config.toml
router_score = "softmax"
routed_scale = 1.0
n_groups = 4
parallel_block = false
final_lr_fraction = 0.1
train_tokens = 386000000
Below are experts of layer 9 (counted from 0) of a mixture-of-experts language model. Rows are named router (the router's row for the expert), up (a neuron's input weights, with its number), down (a neuron's output weights, with its number) and show model dimensions 0-255. Each number is 500 + 25 x the weight over its row's rms, rounded and kept within 0 to 999. Numbers have three digits each.
After each expert's rows: a language model's description of what the expert responds to; "mostly gets" lists some tokens that are sent to it at least half of the time. This comes from a sample of Wikipedia text that the model never trained on.

# expert 0
router:508490489476546478516517477530470479536491501465461491485499501492520436493515541453469526493449533516491535501466507507496530517503540517493543519490515511536496529501512538467476488483525494501533502492552556497471513517496489528501547555507485505512500500489555482480542506504492511523524486491516508533504492553489485532508490515500483494474484468496457504500492475523523460464482483492455459507558486509474487507519513471518479439494524460490492494533499499496477531487495523462542515517486489498475489506513481524527508484527487467498550522498464540505519494513455530506539494533472490496544520469577448499530540509472492467520450485506501510484467510463489490503531489465503475501503469546518550485491490481500486529496474491521495487504487498546461519514476512
up0:472485462492481503501537515515492500474515492497518484490527547462504506499566519472510497468509492503488525475477462487522483482473536470517472498519477433510508518443505488490512501528497507474519520459508479476474500517516484509532487445518491488502545503471535498471503495505501493527466537491504516493494464531542521494546477508511521515497512478483504477527519526481501494541503514484515499489493470495494535531513479506519489525469535462523525489519473506515500508489500512483507495506521534479545530487500555500477447493535495491483482436513464573466526530530521501477491487461472540482446466462497509493481500535450519486454480464523516541491442503496491506489524537516479502554501485510510490509549477473517562508503481470509544555477494506463513514531478509
down0:506516525505503509508489487498509515506462521527471450514476505511514506461490463508496517502473476488455512501494489485475492490488485496468445451527509483520511531490524501510529542478467535489497444501475509499520435501500469504503511479547511465531517536502511493518524493462515523529466475494526478473468516508477504531514525559470520460489518525501490510501478461482513491489477520498496536512486480578520497477528479480507524529511493547530480523485497481498502499481514485520532500478511503491514531534506485483498478514460492452488490520464558509477506524517529488498482501490550542481535487504455526496539499492508423528494523520521497555528499513524546499471484524450520498516543471533515451486500468459533497508467498489542533437499520480493481508498525451
up1:519469494511497498493524485479483502463508489489488506527477501517482444505537507517484486561455497538504534485467510525513518521505481491470471458511472536533494507449459476478477467506476464551519519502500511454514491501502499524522515566487510509503500474492530481500493500488511563522526469508500482460511540513446510514476516473468486519499482529489487548541481514520518516453499527524498510461541507493508472517533462505554490506505442494482439504540466511466485469543495518479550499507505482499504498510464561478507513484535521472551472542489498519518514532507503515546501510462478511479501491490511564465502471502470491501514512521506484493495526492494471536475468459499496531474491464481481523476503490491532487473509518513539512513531525484492489520551486470
down1:454465527524508484539464525522489521496483493505518513503493477487500478517509497508462483503461482490480466533528502512517504498484512487526525494513494486519515516508489526513512538482489453460502475463463525492468483468499523481579567513502507490475507524512503549517476522506486515454488559522491541471491526515534492509513522501500505485454444472496470478477496472471510561485436528536556491489487485491525484473514458510509535468512467500492496505494496471491500511512510480521493523522464434473485508504536528484462481489547493509498455483508473490490531552500477482469482487510552489499524493499500510463491494505551492519491536533469495468499464532503467507482549530530525497500504505497486473558516521525499532503485537505522537530501528479527495491447490484
up2:476489449478522452480483494509523517493487455493482481498488494505506502501474525466492499456501541477484519470482478480492515493464530498517494477478497532522493494507483536455475509555479518467444483425502529521492546513492489533521509476475516501537484529474461494482531507527522548523532441484530478544507484496511537537451521498553527441523467544498508515467499458490493518509458533504499517499446514510508476499479481482514495519490523485485492497492488507519506534528510528497505473531492508493477530487501525501500488536494501505500492508532474461515472507467494485488549492556503516523481476495529510493476541467544499538529488531512515541468473475497487486535470490509477482483504503510483545511478497519488468476493451464459527533526510516466464485458509541
down2:498535523491470499510502531478536493505489498501491468529529505457476491499492515494487491502509538540479491498525469557487507545503448464503528486491532510472468532540509527537463518495515500479530463507483489486484498485509523485497502507474513531469498538523456529511468521517478486516481540539518501495492494479478499502520446545515507527488490456472513471558488492487493474566505507439465493507491489542504452512513481518482455499471499508510521492495460462518528497537510501508525538488518498476493496517490523544523480484482486540524512522510471562512472526495513471451477452481481508502477497467561525514526533508461520508529479463525533517487508469466498545508488521489488486478520451494490481491471473521534476457516520522446493502506481528525470455526501525
up3:473496497467534469574545504504489537558466523447496518493474511534509509522462517493500465523464516475504519468504529506526518478539528524533526472518503530488482494492506503486524488530553488513520526499501514542476521494483527490483524465518525503495493528448486473507533469462477508532520468494543520501540474521513478533494521458481518500509511497460500495524534459549479504473483503523481482497467504519452522498469534499518485469527495438508504499472498522514565531527502494488524524485482503515498554539501473525502532527504499459527493486490458534519488488485488505470486475512465462481480526478515537491524487484506501480478483491515504488480502470503496493473492511453514553477457427489458492496523473449519504494498515469513536534505488518474524525501528492
down3:506529511466531506496442524498525524480467504516514524456464535529485473486511523542500498471500474498525495523508477556515490506518485489561472514465485451530502496502454521528495464505477529492526477516537536456502484522500465507471457545517498512481502475471519550480475474486491505516481538492531519494548517490478453497526488531498524487526465529506490526485520549513484459500489537506492490469499541547529511463515495506477486550537516468465488523469495443496486521495481494499499519469513551506512525517495538478508515477462473523495479508485517476532498495530484456472511481479528541506508440536458502492518504529506516476471530527502511529489492504469473500532510513478469503484450476509465499491509459489475512511518478499476452478537514521503482528536465520
Mid-word English fragments. Inner or final pieces of ordinary English words after a short start, such as -ter in Proterra, -over in discovered, -ories.
mostly gets: "aster", "ty", "ature", "ograph", "ter", "other"

# expert 63
router:525485488502521491471530487524518449495507521492489447520527531476529475450506515509471483467492512493504515479467479518467536536508508477482518508460481488532498521520520498502495454531531498489485535505496466551500462535502537504486514512508488520539559485497543474492498503494551535485522487485505496546490488522445555527504529445503518480477479452471433503490516493504513464463531549505445515483506486510491490533491491528509432474444506510487528515470510482469477503504499554490520478508498528518506526505467532547552521462509486475527571506535499493502524500474511510471525513520495481505506484487510513520490494526497519504515478506527482506464483550459508485490521489526489526479482473485540510493489470450490493491520490483514517515495482553513503510516481527
up0:493514528495502494496509478520506470477522491538539500503493538502474529545531489470433503521459505488467467515495463496485540540497497527476465514492522450483519548532502492502495480494513480497489519521546520549510507529513489489501512509513501535442471474487509502493479487467541468467497538492501504532474521509504512458486500454512524492504510530481546505514499477478484480468448486491479461478548447484490514527522532512482501470487556499537489475528494535491526546522498548454530502495532503480510562480474452507483464507522544458504468509478473512547520508511475491505491485464535492471503532502503473510500503470487479565453512474498490480504521500479500534518518490518508480522470471526495479489490452483546520479520460506541503457503510511488496483503470505
down0:485496514447449542519516502493479512469549517474504543535541484519510535540503487534498508471524518479468478486486465494487548458488503483528506478527536521462464495475477489416530522501480495488490460533502508484501508522472457472502458459492474496488462516537467491549469481504489503489470508496476483491532525513505519480497520481538527506496490532511507495485491522493468512521512475501499492511495563482461490490517477486493508531532494522524511508465511506528502539443524498498464539533424507464469499483498511480501489474520444489508518500521472478490501503493524525554473541497535512533525524508521468454550525505474526495476502534459478507495489467511521493494467494489482489503517511520494507570494529500503494489491550515473480529514538521497503486470497513
up1:485473482558509494481532508489530475504466483515510493512475532503519512511505517511522516579485521486452516499510588505491484540487478535520533473476457516543501472496482448465489486511520498516479508443510535468519473521511489546536493515534536490473532515516487505504502457494481519482548512513499535463470458476491515495463548463485514495501523486472494497566468445561485485506527505466505540536467522482465521524506494517509505514508512441470508484470433502488467516500494506492519492505499508453479525497492489530517473532511529492498500495538504493483542497509486490496516496499483480535505469488527491516487531503492537497477523536493521490514434526508489516474468518514478478454520500501514518498486494502537503483484516509534506533508499508514480507528446515
down1:538486479522512534514497526533506492495510504500513552506509458515477511530483477498480517509485467505520463491508452515501457468489483458531485489518470470474484508489548531503545516508505452479473514519493520577519508508524513527473508475486482516496473503456516449465508480541551461485482489524511503487509471529494486519506479475503465468515549461499504520458528523555501486481508478507538481524475497519499494527501494453496506509524468497478517507512467500530477456485501520542498450472546495467531507515475536479510536469500449516504524500452517490522496455502577491509503499469473521482443498506498501468484492495506477495522479500523490552480482483520517516534474489490482530541515456484463482512508561472519511521518477464493507486491537519492512510476521530
up2:509509491506488506489534512477503476546511515491488517479475462510471551491499541501505483443501472476477478502508493491554512479510520509481503512496464513450511518524522481483517504526508470513546509488476526469489529503500532534466441505519552507463572494485512509462500471537458537523505532504515475523501447473488514511491536500510486521506506468511473489490545538506525481523525520478522493455485490523522535482446468530517503515507460497498499495473457529499510532497499533487465520497455501501526487453527504499512474479477487482473496505534551530448527517552507519524504475517524491515510504485465509497511506471497503506511446529516520508517463519483499511525490496514490539468500476480543498480473455524468480487515501490493520508492457530539478425515439519
down2:513473524488511509514503517510489500497507518526484495550520504564486501537518459518495465496473504538550479506517486481526498475501517493500518498491468484508526541515493518533525444471559506494463453513482496536467453501483511506483483535444531497487470447506512499459455481514512530499495470502529507484508534524507489485501456510486475505467453516514516485531484492499461491492494496496498572517529501536532546501499519501496506513509500532540481502491558486529513497490481481483533519449507515488481545496477451484508493499500531479482484529481483522519457507486488494501475497499489492477468553473494509557492495506523516534486477508505535489478476448528508526514526527496492490488479490446551485538477491491523467503507473496461488520485538446522459449546495537
up3:472516499467507452475479538502506510549457501484512501437498491529521472484442513445509495564510497503532499529518510539460524508508520531585510495509512504498500531467505499507493507504512526500483500502481514501520490514493522502541479506491503522512449490470514552469516508537468507510534435478496500472487494467442537519502502493528465502485506474501485550493517495497491485509544547539527491520499502477528486468505523508494500461521520460487499507527514488486541510479462479469509529476532475494502510499531492507522512493493454485511488507527539489496506517554522505472545478493487496488526513466502519529483480510496465469518498505488495488526490477505486464481478437501444505496513480506558540508507482444490512494501467497486476487424479508520494545526534489
down3:530536541494524506520460473463457535518515523562462498509505518554481509513472502502541493477500544513536485517481526506478461502477496492525503528546511501482479501519519530473482513509510480468482522527510477458475496549501481514516519498474463562488491463488497500490498484506453529513478521506517510520517500437512569482499479500498484512503504501499499445486518508503471485458468496527505493501502509563458468520477516532468467544491456474515518484515532520470505494509490446472489500497509510512512536497474445499508540526454518438537500517549481507492514516507524488495505475511496499505514522495453513501473513503513470513503478490511483513514508473514471487491509530486465520503473479492462504544483526538514474483481535547519513471509491520533473565463518460
Table cell separators. Pipes, dashes, brackets and cell starts in Wikipedia tables of results, elections and charts, such as | G, (s), | Total.
mostly gets: " | \"", "  -", "|---|---|---|---", "″N ", "----", "°N "

# expert 21
router:533472456458553475538488507502532468499491514462504453491529549439520463449511533478493484447490536522483493480488469513486516532477524523455500503485515528513502501552520517475485476527500528510526501489509515515481486506474514547504537521537503501496504515503568513447523520493524473500528486497498459542507477539480539534471509532449520511492536513494497494497482493474482434520469487482508522511536464521493526512500524549553485499509507478478520462529495486473477506501507568499548476497487512452468513484483491527543516511485523487498508517548475534485492474516494484473528451501502511473534525502543487507486512510498533533487467469536507483479502541476462483493519486482476515484499493518525514476495503476496481516502485504507498453491512493526451503511495516
up1:550512491477455470514508510530518530511490495476470551512488460468476512489500501481510498474508511517515526450501478536462497500497488553527522463517515502506507502502512480449479515456487488499498493499497514535483535521483491533488519524496446514493530481495496469490507536482500551476495538472539501506516511488519529531478526454508524464465477486506496482547535510535490494516455491462535531487530486455512494527529557491485499501505518470498516482481487474499435511510507456491504502474444476504503513486486436461497518512524509538514516545500467537552497493511491499509526494543477519489510538504534473526489528558506491503541508474548507493524451505515500471492477531527492519545520451507479528531479485482530520459476481475492516503505495513454478523550496508
down1:450565502478488501479526529424517539464485510505473484462499514559513519496515496492521484495505489490503461496513529532508522487504538467550475519502473520530455516534514550526528496480480534480467517499449524483501484540489487497429516514538535489494485490452498518534446504505481522467505468507475534467509495488504476524486472534499490507513501531496542499489533474511529534505480503493505557457455542494504507484509533470506476537497501478487470507488508482443548495483488518498494551509498482491491492503494524468515530525503490511513474517471500516442509457479490507501476486513458496494462524504496501451504477502510509504489511494498485536478467493536529535514460537461514501496526490536536497523456493498508505524513489543487522486536461475507520533502499464
up2:528469492489479516485483513498537493486480506440475509506471491492512499505521483481527503480442478481531478472501480482485495549514502522411535477497517495463450495481496486508509517489524486479556507551502504488482500471472553465483526504550516511490489481490495520505517489469467463491515501487478548500536441443544532482506524526527520482481504538490516542483501498484480483560475486510476542485510537510468510527497502543535517507528502513519512515504480489520459503501537529516515488512509532477502513410506508478524509471475509530457529498521500505541505486508475469481505509488470512505495555496471510514527487500509519487454512494500520459491513474485531502453481495501485521533484536480527525468481521510489472487513488497511556519515519482500490513513565458
down2:451471498523474511505518500460532488517518495533430484506525510515455497479518462520495523466489506487485504520465528507541474508481483474496474564476480520472478516526478498523499516504532489542491524529533461497490493521524529514465482501509532519472507508517505500488473536513471509455498549506504452538535484513514502460518525485541462502537496506497518489507521521491528480463516530478508540466503491540526525528508473512500461511507469519504479513495518493510461473521539536498515475505490489482491464541462530529500541563524458497476503485484532510444497481487525495501525515515560486511515480509516476507499539540509452485523508444561527494523437484485475464514511511509490458470492478484489486501491492482482483471465526530534485470512470495487489531505487530
up3:478449515459465516521521506484523471475522517462495522500492508452551497530479486519496489501511490468530557530499493532570486522487474488478524491489477514503433486474469494531498494532504476461494510542469500519508467488464479468428482516522528507538526500511494501481523511463514452493523533522463502505443499553486539515505457481471494536494519484488462510505464512504518549523508493480505475477489520501469536481484510502502512509466548503493496531493500462547488485461479446535496526487517479502487479500460510503527524482506484506560497500496525526463562517491527501506497496416477494501500528458533496488449492522504508535472499527485482494516499548478529499505503502476521489501473520488500504522520509459473494502499525525517488496469480520505520509508471506
down3:485503496495453508488492504481514517523526505507507483507465523463516487510498497500507533524495472545523477515499499516555548526490472467530514497463491509507445517465482527517533485489525473509478503467483533523539487489478488476491529478522495480510530539500436488531532457471498518499511530483479524493512524485482469518456498497536527493492497509480498482524499465481512505529476505508505456450497515473486468498429501444487473487519499494485540518462497523458551527523502506493493510489468508535513519513520530476448508503514520500475502488558461505444505535495466527528492522491536517516493481553523502474465499496529522515497478472503468538471478538478505554504518476480494542523501497503490462507498493484478471544529527505490533545495490550531493505538438461
up4:514451525495510509469506503488518531480511525488502479476479463503554516501516508505528500483491513479469495436529478537469506477482497517502502491511510479511523497445492480515500528516539493528503538460504508502483479492507509497504507487511516534491499510516515531477513462438523556487483488511481474463457509490432536473487533510480526518479485500491496502536519518508463516480512478478474467502501507512500518489522534534507501473512466499510528513473476446511479482560519528507519450509505494506485496488493547521502512481493488489516497525532486488543513503432499524472511472506519508483555566541520463465465487483564538528524540494504494507497514517496483515496472492554504539496567511539492501514478481538512474522508504470459476519474520504500522574499525460
down4:503490481491530488509524503474490495524483496500571507454462512507544462503498532472505464489512487482531486482531540518482497477505476455524504504500471496511523493520470507539528489487481448473520490530498486497483531507528566528469494494533483545528486497487533504493490499477485544498491505511535480489534539489538535484478443501477514504465512523497477479498511459490462493510502491517516499519481524533512513532510517496508495485509476533430488510509497491486519459496510490526492508488493477488495499487513481462465500500495468550539494512508518516543523492490513490516472468456540567566446538488461499464530471464497543507464516523505523508506469504483505466490450485477476495509502499453495495523462547530476526522495525540479501504527524513466492557499455533
Name-initial continuations. Word pieces right after a capital initial, completing place names, personal names and capitalized words, such as M-ary, B-es, N-ot, G-os.
mostly gets: "xford", "urray", "evin", "ittle", "anchester", "abri"

# expert 44
router:517524452482519494549536465484506478484486527491471501492497530505520520479545513444460503477489534567511514502481506480538511519491507503518528537506522533496452489543522495502501475511543526508546487494531534556514474509535483528443522532496482536518506492478552509510544521478499474508484521538531475536515491537490517507492488495515502492470495489495490546473474489540524454446492540508468504495488503534510523497484493488562473478502511489478502485525513516471463490503528511459566478490503517480513483517500467501519524484536508526536515535504484514479515473501493502470502440505489500478495498478518500519488539458503515506489487481579485474476499518465487463477540473489501471489484464500488507472500521454503488492490497458519517452514523496536453515496486532
up0:504506480485502540497486497486509520516541519466477493517492503482540507517512491503462519474504498492497505479490503483481481507482514526515546515490558543484484501482528544482487445514490528458467511491492506514517551538499483516463509482505532527495520503522490501488517506470460501511535462521542478484465517533491525504485486508549474474458531481513469530494539504482508511427468540507506559457495475480485457502520493506525493470484482500479504485469447548539457499545504522471479509525498529525528479496519517502507492484477486518522492501534456491500479506511508515505533485530455499554500497470552469505489538520511515540555491518486441521474492486481455536481496547480530476545473469504491506482503502469494470453500513458512533531478472514483499483502464534
down0:467502486513544526521517506543499493507490502509475501509502449495510528527469492488518500478464497483490502496496492501530532493518493501518517523552503448482459499490478436490533479516487440552478511489478489518485500468510452487498497485543473453526463525519534493489520521467518522427507483451499511486503506485498462531450495511492502455481502535451491503536511524477518473517516504498553444509516490501501516530462497504483521521467481552528542508500479499462538491505489483496496517528455478521492500534517554480495514507503558511471489529513464492540518550499496532537499464529520546496453517455496537524504478511482515504474469502510488529491502439506461509508490462491493485478541502523524483514548511505507514518517497478476493509487494461501498464483474518
up1:520484502487514434504524522481476486461507561490474480494494515503496546500514486485454480474501512472489476500521476515488506514464493492496434513553490509484518541532524490514480489501506510508510487505476465531523513483503513499466511463519461541516476519456488510499472508510474492543481513498509452463507488491499490476513489492470518539522527470487493529457462482505469504525500499486455493509533399533518529499471502537546488479507507535512521508528492469520483482501455504494488514507545510478523541498478488492473484494497493517474493518522486508513505469462495523513497458484527525499520503517479453519529551466515515498498560528523487462491524520489504479485514530514524528525552530529491490430493467478505474523550498443532542497477506516535467507496521499
down1:483529488537462517499503518473499525495496493530501493493505492510520566452501527533511513484529488509564512519444505450530508482495519481518448479496493543467547475499472514488486473458492513482511485500524508493472488520477507481517511555481508496507488497492495513472519514486476435460530460524470521495501550487466498492531475518484463545505498509521533473466538474501463503482496466462522510517459514485478489496482528488509500448494537454506544534508567482479455547513479515526518538543494513532482491481523466487516523521470500508505486501455516503522533498530491521509510479507486543511447491492486527479512525497496511494497509519482478442447499481517503510549511510458493500517482530490480485505484493526510490508504493476506512534488509462540467526537497561
up2:500488486489481504533515482544447507519468496508458489490505503432532519470505514464519514489528463467498504493495503494472512504485498488482513496487500526463498498533517450491492502475513516525497499520482501538517463491492502472487494534500467573516501475500497518506479507503503481494499516476489523505540459494455506458480506462493505544539546434503524548507471514489515479495512478526555526530532494539524529515508483537437507441496499542528461514534461508532499484490515518470555502509482480515500483490471568505540539475476518496537510512494516517496488483462518502508521479470570508468554501515466483496490533474506491533521484498502518497501546534496529520470511495492500478523470531484505495468487441474491522504487513535501484456478552498504502484499483513
down2:497490496501476497468470492481550503495512487497486509498502525459506502498460485492467499504515520519503496496504527510480477529509514501502505507487458479485516473550518435520465512490500499512494484505532506516496534461494534494490523545474469508491539514477516531484490485490491483462493483463510468477513499452499532498457503507504532492491478524465525496539555453513482444544535476490489462473473491523454490549486452527528451513456513506507503516458476508529479516521508536531467507512479461476493506495524547465495495480469467528498543480492544480511498528509468506499491541480493495482482539510551531526495497530534478497519489484515522495534507524493516528467485497506570477556495514478541512480522510529478463537512480474510488487519524506518545459576487531
up3:498517517513512528504520479502555504550505506517468505503522496445466479516487505519451481488499508447517467510548528518503499503532551524463509537462496485509455463477473509485484506509512466544519479524532533492527467520468510495482469503507546564507486479530525537502463504520488467541483543528524506506466504485456499482519502494512512513504497472505471480473492497517498479486527538474469550520526518559476540531512500519474511510495484502487496505475460511463501513516495493538536537520509532482481508502520476513527501482522504491517541499497553473497512498478504519488557518525509476496501484525504456490519521460490487478512507515520468489523536487480510494430445519523504479494467475501493516460481532487461470449530437511468524536486473515502465490494496497
down3:491515493445527503498427492503473429472510491538522515511500480521489482474498519457492518537503503488535484511468523489522539474488507475518512466466458524507478509512494512489517526482481510493506487526470467516506521475489525457475525472536493492510503524508471492501530467477474550465550493517528524498522439487512454492494517505523508486453530479498525499502507497494541497478456539522488486505494469545522475516461498510510453480489506463488504477442499485508509471497537526520526462567555501523509522483511523492445464484486483515524499508509496504490514508492511529525467483475505496517505468485484483496546481536478513542506505519485519486510497576444478455517491506495497504482507503530529456520472500520551504494522517474526482551467526507512532476505509529
Inner word pieces. Middle or final pieces of ordinary English words split by the tokenizer, e.g. expl-ore, con-ce-pts, work-sh-ops, serv-ant.
mostly gets: "ior", "isted", "aged", "stitution", "ences", "ived"

# expert 53
router:530501490443549496514515474508507479536455488509502500495525523472495475469503542459512500493488517523483527500495520520510493530501515507461541492482522519493485489514474488487484506487537563499506537463509518529488485478514512542483529555515492547517511489518594499446520518479517486506487495520489463490540489527460507505525506503473500534487523471461467496518494516507524384507522496495499513504516502519505525491489497522494471515485515474510472516510492510439468533494494522468562530495484511476460487507482469514521544477513510449547517536493488514495506451509484501436499500486489472494501536456490525515515492496511499525514505500526501507495476528469493483451534510525457530495516509519515497458452483471488502521482517503526473481526478508496478502536473506
up0:497511463481549489581501534515502490528498492488507509455464498544560454475476497510509554527450504518524491513497512494512493564537494503516481547469499529524462514461458572495481502485473526470488492508521526447482517526509521492458519514439510495532511523517499469520494556450512510481524515520506524499543464519458499555506561493487505522475492512513539516495482483499492535434516494495490502494514500493497497482505520517530500485522526505485516503558517524477520510508466490496489480477482486461496524507507484484499518472505502501506529515471500498488538481511497498579477502501469478473515512480503501519474488503486488546476507515492480507461489519500520479504486501483467512499494459511515503514511463471463510516480475482455545489472468492530461491500527487
down0:502460460534491494517523508469539510530500462516522497534528510489511523504539511524499457498502486500517469548511510525468457471476482483523520490506500463492497472488561486494498513475451532470491477462484527549528505468542490506497499492466454503488508491525531488494524499467492544488517483454498524479504497548484499503505453498467487529518488522488534515548548494496499412517484549480536527563470497497490481535508477528456509520532510510487525532471463479510524512453473485487528534474484519520494497514510468495485539515489532518512506520495539518503460508517488486495468553474490523472528483508495505526545475462468482459513470533534510516529500499492501481468478521481476481521494489503532512505454514478476489482513438487501472490524504494528513474518488469
up1:473521508482522493490491524460496507512507504527542526509509552519540440451468498494549481510502509540519551469487461487448501499520490464506515466515489506518477539507486496535437494498498526496460554499507510526491518474520490484535499487480529501517509501510502485491526488513494573507545505545497510492494567502516531529468510476489495525475467466490504512542489496499476527479515536492499502503507510506527457530466533495513501482504508461471524441512496484540522495473500522451509525530564505497475522489499463510520499503511485507494519507529508454506486467496515495494517503492455486484466496479534518521448489547529470523438459521495497496490495488495479495502508512503488513448516488506480561499501455507476482477509511504508510467458503501540504522527569474
down1:503486514468520489499508486490473511506488473536503562466515530484534460487458533533501472522460528530509526514480524484477464525494460494492476512494466482512460486507478522470497487480523481453480510504504535536493515468523533499493525494491456493462507521513557460478511510493530533500541504505488524476526511478498503516494525501481514481454555504490537489503487493485484456495482508528506518538517475550546501535476505541454484493545535522494484502470491515489515518481463534443486510498458550518438469486500532542471491560497483520471493480505512477504491471563514513459537510501491468502527544518533526493523552482491494508465503512515505473482515522514527509503465497495485479508512462481463492473507520482483482480532509478544535498494530505483445475519491500
up2:508478502516487504485479473482486500504495456477486470519491472505533502491537522450519483475517538505519507497522526540494546498490528535513551500489518462506476487492521535507536490500465529571460527531519512489516496481488470530495505518540517479471487491521496502482542482541458511509524478478500468509506563494462463513493462494508480516497494512514532501464482516471499508495450495483493476533433503575527544462486522478509498496483490477537501519521468490495502519546482527479527450498512514504525467456534477476493537499493484514466493504501500490498493476538475493493521461525460519496508538478542467484523541478541470481520524500503474476500467494509453469500512465493518497477501505510456541519522483492494432510507532465471554502492515504532527540502490505
down2:548514507524443548472485519504501491507488499455522543482489494524508529476486496482515485479555566518479489463508497485512503524509495524479516502540493471489482456481477509511514492495460490483493475468452502466490523505530503531484529506483478526459556506475489504484499507494462504497510509563498497526517488490466497518476519486475541475470552512461510514533544491489510515474528500476487493452479498489497531490477533467545460478459506519471519474539491438491520511498501520492428501493513483507546458493499525510543526488471430514525527507441504521516531472532509455480496531498461526514505513483500475533473485516504513500458497515507510539526503480534495508514537474476523489505505487485486497518519492529491489548488482507483530501490524541506515534520454527
up3:484499501545552459505539525500495484453495525477498484539483546514474487450513566478463487500472543530471503480509510464507487464464482487493455476493506482489514520516464474481472510506501490529502543494488483489506500504512499522500464524546463499516506486465511506521536508523517517524505443491501473512525520515480504536497533475528491501476481483474511487542508458545484512452488495486498522516487523497494543513520489526507471495474513442481506493516508460444488526520482514438553512489499482509495479499480470530498491476516520472503544495486539468538498504456534531492488488516520473470506478545478512475503466471547505536494549495512468512450519502513519494492486495523505527453482514558508483470550504524482506479488506469525540503455508498488541487547515487
down3:486517528521487490500549466463487470515465473530461487497499506527521488489449510565531522470483475481535531505437499533461467489499454475499498499461472451514506455491513503507543451471461439495463494495551505481476487478513463532511494514512490477472508499502498496493495497508520527483505453497519476508479551476546523504515483502497484474527517510536529513466483491488507479497487514540510533484478527517493498473496515493524477489528527502501531476489487499490471466507491514465472499506510505515528489512498484499506477532535529517467500540446520500470470533527504531514528458544550479507458486488512517492543533510448525442509537515504512500548498504503523518556514500477487490511483489486489523536488535525513500493485477478544486524521548493545461498504514531
Vowel pieces inside words. Short vowel-led pieces following one or two opening letters, such as ur in turret, turkey, curling, ro in dystrophin, ap, ip.
mostly gets: "ur", "ip", "ap", "re", "op", "ub"

# expert 5
router:514463491467515495505493480489523483528493501475484456509523551496514482490492508491475533467480504508501493489468504505477526499489527491504548525521537495519479538498535514481470493549523505546529543454530487517477488497499562538500476538514485516515545460470559489435518544491519501532527490518524498502538531498463507531499494465507519521515496461441496511455511509494526432515515496492488535436524485508517523507458508487535455495474519469525518504511482482479506531506457492515494507532497534480480533510500476528522526496513504489494503522482505510479518464542535539493524502477485478479492491508518484539463520505501513499529491495501437490503476500478457501460526512523498533488482506505510521505478479478472502500501508504497512466440546576503464485507454504
up0:511505507493508502492468489523512480532510530502447468537496492485521543507470475468494531485473491539515479495499533518449515487510530575497495516464498504545526464479544498513471485501527528488463525495493469536555455474506537524484497491495441529492505512520499486542515543506484500485550523507493448530471503495483504547512519480547560486521504493521486493483465518490451506462492470501509517513484500490555478462496489513479489526455525541514493515525533510517481485525504500500501463473499490498481498428485472553520524476498506508436503473487517456521524500511525502476505502481505470475458527511505460489488521544531481517509528469491530474507500511484509494462548491525511495489481501511510469505488500465522497508474488465464490475498561546509480481483503496
down0:480545481533522508503542517467503496476508498469518515472499527512487459495503517483556456528490507495527485451536487537514505500519528474469443518495501466453504513499510503460526502492537481506508541464500522440517508521523502521482504498521501489504463507521567523487459469482543491485493491443494452459486516522527514496474503495499484467552542525495518541491528512502515480494562480497495460509506507486480529509493525458493504488507495511516521488468503475501514528513475457534521499477492471500488472509501478525509500517508521531485519530467487521469468467479495481532474496535495486471495519487537498547503496525507533457459494507523464518457546508488563483526481501446465487477535501484538515512483519514511485493482464458429477496513466506523511480532518491
up1:503531465464485505501485526516507523463525509471515478496487530487468493500509475521476487475468525513493468524509503522503484494506556500516460518511469547464506524485533483446471439527502489533501505505528490524488481531510475486555528570533535507486527473518543474461483488504485513541491469525498456503525513472496442505495508497498483531494512489509499512505466470435485497517483502521455496497534493479512503503496509498527482495496520478467503510533501527502525484529473508503501507521525461458490505523473494515499484475539489520505495460530521473516521515540477538532453506522514541529495511492504469459517507486500525472487516502475457505521528533504519476582514506493460521521441506499501510432515498481485437559478470499496489530506471510546488519523500509
down1:501531471517486507502452520498464518486468493524515462514504558491531516464523503495510529499503472532522497473477523496465526477512488468509451456507510451545544518496479491531531522487484507476534503536514508482485487477552484477506517525475495464543509486517505475506492484444487528485522511475510533481540534502525508499515510461486523486507452547506529527522558503482515469526495453495562479476476547495495491483488479484454490484502512534483484507517488473528444483500477521486468495507507528503536504525507510487521494475525525497512506522506496521503509525504532492489533468478526531484478477496526462474480507491480512457477495533531452515495450479486487515513510483467537465539467538504501520526479553480490482506578515496496499533504535483487464445513469481
up2:493522513451473484489511501525513503472480501474452515480487499491503466512484507481493477525499495508505529493545542520498526547498474533486521471464515490488479488474500520460534425457521529441526488524488538546519442492484493530441490521508507530492487492482516499509517557509458477482500548520522495457526558489521475508500503492492558494482493472512507484504453559523486511449475494471512504480473522495477484487490507510487498497526497453510479517482497454505505532485470485521538515529508497501493529500476495515498524548504518485492541536475465483509518535494526480523474454498516468476488539507485508508498471469505498503510509490544513496501543513483538505501552535508532506450486496498470532513542510475535465490498523513477573489512483500518468508493479469
down2:496466472499526480467488512502491476505499544483496465514508471520506537485542493525506494504511515529556487488522487475501491528470476493485486488516473491484531520490502523504495554481516485479486512522517466517501449535512486542509449458538554498520480529557560493493508467497527474457467537449478510495490466465471531525496500464495522503516463458455497457477514477478500493533509499519479505502541498496496469476455449483520495468540497508468511517479493503465528458504523524516505477544469526545491488487496509497500518487470447516489516532532517496541471514505494524495472463503481500503497496472510487492468484518519556457481520511466490542494520548466473522511453504495477531502517510488514568496479521500493515516493521511496499533551529510483524522484512450
up3:486520509538505504480487528480477521474479502480483526471494559508542519564485518507493453503446517532532527493501507459479523563478508533508524490542473553473493496487528511480495450513489501486510497471484484517525439456497490489416536475498522516498499516487508535511489511504494480552492535478457510465499522533482531478477486522444483490500524481481478469504526515477451550487511504503493503532479473521546504486496512494525500498512522511521497471459519453506459501506485490486540495507483482469512525505488491516510506509465537499507516458493488503518491476528520508496499470487463507539537502499521493493471518478524505525484501511501512518475512532491498537484500502486539497443532542516517456475543470524542446485459483494493476504543514455499538489488484523
down3:477498498444507502472507534529488492539491512476523489529485527528532513523452452503499500474495541491509447464493488495548525522483463498487480520530512524544511506489507464484509455495478505490484537477489478500467465487492471460481519473566493481519481533523515468514467541536446486507513500489490496479472519484509483531478517469530525510490505510513501491487503491499467513515477505536523505544496495509513559523450486472562487492493456495568496488486533540452517480456517502519535485500496485521457490466495513450494488507529456494461514497463462540477498489502505485505479543531543531514511454485507501537520529502471535502514507533464481518494520504447496482526498513475527504485519526445501507482554501481481485479490515514508511529513516483474526533492506501
Word-initial single letters. Single-letter or short lowercase and capital word-starts after articles or prepositions, such as d in diverted, b in blinded, g in gut.
mostly gets: " d", " b", " f", " g", " F", " Sh"